config = dict(
    num_hidden_layers=13,
    hidden_size=384,
    n_experts=32,
    experts_per_token=4,
    d_expert=96,
    d_shared_expert=0,
    hidden_act='tanh_gelu',
    moe_layers=[1, 2, 3, 4, 5, 6, 7, 8, 9, 10, 11, 12],
    router_score='softmax',
    normalize_top_k=True,
    routed_scale=2.5,
    balance_loss=0.00504,
    balance_bias=False,
    router_bias=True,
    init_std_router=0.0256,
    lr_router=0.000735,
    vocab_size=6076,
    norm='layernorm',
    norm_eps=1e-05,
    tie_word_embeddings=True,
    optimizer='adamw',
    learning_rate=0.000769,
    beta1=0.95,
    beta2=0.98,
    max_grad_norm=1.0,
    batch_tokens=[16384, 32768, 65536, 131072],
    max_seq_len=512,
    train_tokens=304300000,
    max_steps=6140,
    dataset='wikipedia_en',
)
Below are experts of layer 3 (counted from 0) of a mixture-of-experts language model. Rows are named router (the router's row for the expert), down (a neuron's output weights, with its number) and show model dimensions 224-255. Each number is 128 + 24 x the weight over its row's rms, rounded and kept within 0 to 255. Numbers have three digits each.
After each expert's rows: "comes before" lists some tokens at least twice as common just after its tokens as in all text. This comes from a sample of Wikipedia text that the model never trained on. Tokens count by the router's weight.

# expert 15
router:102108126181142107119161133087140099102156099146103074171141157108134118153124123174166147127105
down0:142170098117100126120143140127090197098132140114143137132051163138125123144113111132127111134109
down1:077148154147126210095101084095114129162179142126115117133103122170127121118105118126100124106113
down2:123141139107160135148097096113130105116163110137139141109119138110134145128142135145146136119139
down3:131154148141123132122088120114174137106116111094115134138120127100135142117104099179136111129137
comes before: " the", " a", " by", " to", " his", " in"

# expert 30
router:169120158106134151127119110098116117147166125131143140111164124153162127147093114152113128106108
down0:134107140131128116113143151143125114127156140132121113115133103178128098112133106092162118132149
down1:128107154170145151116181121114161131160142112098098166119122105120120158131114098122138119129137
down2:116151105136119089099165135154187099124159101127157106140061134121123186132135158113127128136212
down3:127159110115116124136116118141091149104121081108131138113123130140113134136176158092098079144114
comes before: "==", "===", "|", "The", "-", "In"

# expert 24
router:111148183138157129141159115078147120142117138166121103146137143120166138099092117124140124126123
down0:141144142145084079125087157168108146114156102130143098119071125163158103164086145158098137151152
down1:126091161113118135126120135149105067132144157190123150090204119104114135164127158124136086149147
down2:119145131141137144150145093097155149117144126106138129184096106125151136109139166159091145123149
down3:089123121090103158147114137140126071118138114134146138078123118103120163168135156112156113142157
comes before: " the", " a", " be", " to", " not", " have"

# expert 3
router:093129128133129122142128127109115114151129109158092118083128170149088151109140153166121169150134
down0:145105154192137130160123125153205175101145140086133161154078123136158091149119172072155108093120
down1:109170161154155114112130152114156158083124135114163106147147160120134115136147156105125118123112
down2:131104160114096134126113116120174123030129183134135148120154141133159181132104142122162088127070
down3:111143112121106104137112135121124112091117134140143127173164140104139128131124100191108135127128
comes before: "|", "\n", " |", "-", "″", " a"

# expert 22
router:116134154104101162114139151131142192126125100106135127154143123110093179117098168151143156121150
down0:158099147135161145159141140112172139099084177136110130142127084140096107116136144122134128130131
down1:118107158188160115124097093128117138157097105207125098096127148134137114148148111105134145147177
down2:106142160089131134103142097147181117106116143143107043144158155115098132150093153146168113138165
down3:115140115163150129110093161145114126141127104113203143148138138082143147101139142117123063084110
comes before: " of", ",", ".", " in", " and", "s"

# expert 18
router:125086128127069117091126172157143174151118158094146104112134145113140129125137144110131158120191
down0:129100164127133131145088110146117093107149151130158106106136119138140128104102109131140134121172
down1:143166140110156169162182149151125142114109078103108121099154123119128144087092150128130136145109
down2:152132136114096128152110060140102089122140160122134092178131152135118146126096127117160150149123
down3:150185099168175131128109110123136120105143097099135108151143131133142167101195105076136152148114
comes before: " of", ",", ".", " in", " and", " to"

# expert 17
router:099110065117135118160106093159143143114114163157144112146087159137105124176134092132076109113140
down0:126109158156175101163080089185110179111140115100133117096174150129126116107158120163152091121116
down1:153133155137160110129161115117116152131160055124101171126160126110133160089111134121130166137130
down2:045129105130173116133140163114128151139124131137124148130109105118084137149109087153136178095117
down3:142146089125114121128158101144114207082140112123137122103188114142147105105141124110117138114105
comes before: "-", ":", "\n", "=", "us", "):"

# expert 6
router:128133142138161130118063114154112085102155154132147133110166140127154155136120180158144125116163
down0:124162128100133132130138187114083157144138125140116099139132148148108124095111134112152115120137
down1:156140106094128192120123133148108139077079103106150137114130114086090123159140130107132151128125
down2:166107093167140116136144104127151102186143111120106092145138138160152141126118097102114128138110
down3:118081164150124124146143120132122146147145166143116103149133124128175122126098146161111133146166
comes before: " ", "\n", " 0", " 1", " 2", " 3"

# expert 11
router:134126089120117163125122154115129080107171133114135157119148114145098117109149139119132125151137
down0:096112134157147137123115130126129146089134144127160112147096147147135138125137159107155148131111
down1:132116133150126128131143137115112157105139125102154100114100119161130130169096154105121118141131
down2:148095121092151142148125134117153190064158112147138077137128118123105158183110100101131144103100
down3:089119134106124140123157095091103122086123113108124134154156129116104124106166111152124140112092
comes before: " and", " the", " but", " which", " he", " a"

# expert 7
router:108108167129139134153156079071169112122131120131100110158143121113164111109118119143159128146092
down0:080119133166113120140130078057131074120131138109131094113100140122137150175105153153133138117147
down1:143124125166136147134107137099098160124150076141101158103113135153155110125131085098155107148146
down2:129120146087128098140132128124140134100141157161138139124148134161162118122121070111098162129143
down3:089135127076139121128170126139142099129131158131116178131149113121132143106129163180124136115104
comes before: " the", " a", " was", " to", " also", " he"

# expert 4
router:095129138114076129116144141107149121142109150120148187171154075147136108103121092130140157126131
down0:156127121103139109105104147098121117108141157110107112122150072139115133153138126153108102102065
down1:109102152142110085151112117156087121100142152138202090157137093087097107131108092119135127134123
down2:143138150097135139132123102125152173181101095132128146134150166169089146127106135136120112105107
down3:118153158142147135137112154144152156103109122108105128130085134154155168116183086153163131101177
comes before: "\n", ".", "-", " and", "==", " in"

# expert 5
router:128128142142095159099139140113101106114114130111151134099137112096161122138108122109135130177120
down0:086127163159122110111098149127131157107104143117157127097119101067133131089133114129161134106095
down1:156129104071083123108138131076142122139098197086124108099145120129117135141184126119121116120107
down2:129147116133089110105113125132130194127128115158140093146143131157153120129109113146129086133093
down3:146164127146136075155134142148069130128195205136109128127111141082151117161101139109117162101141
comes before: "\n", "19", "1", "M", "S", "2"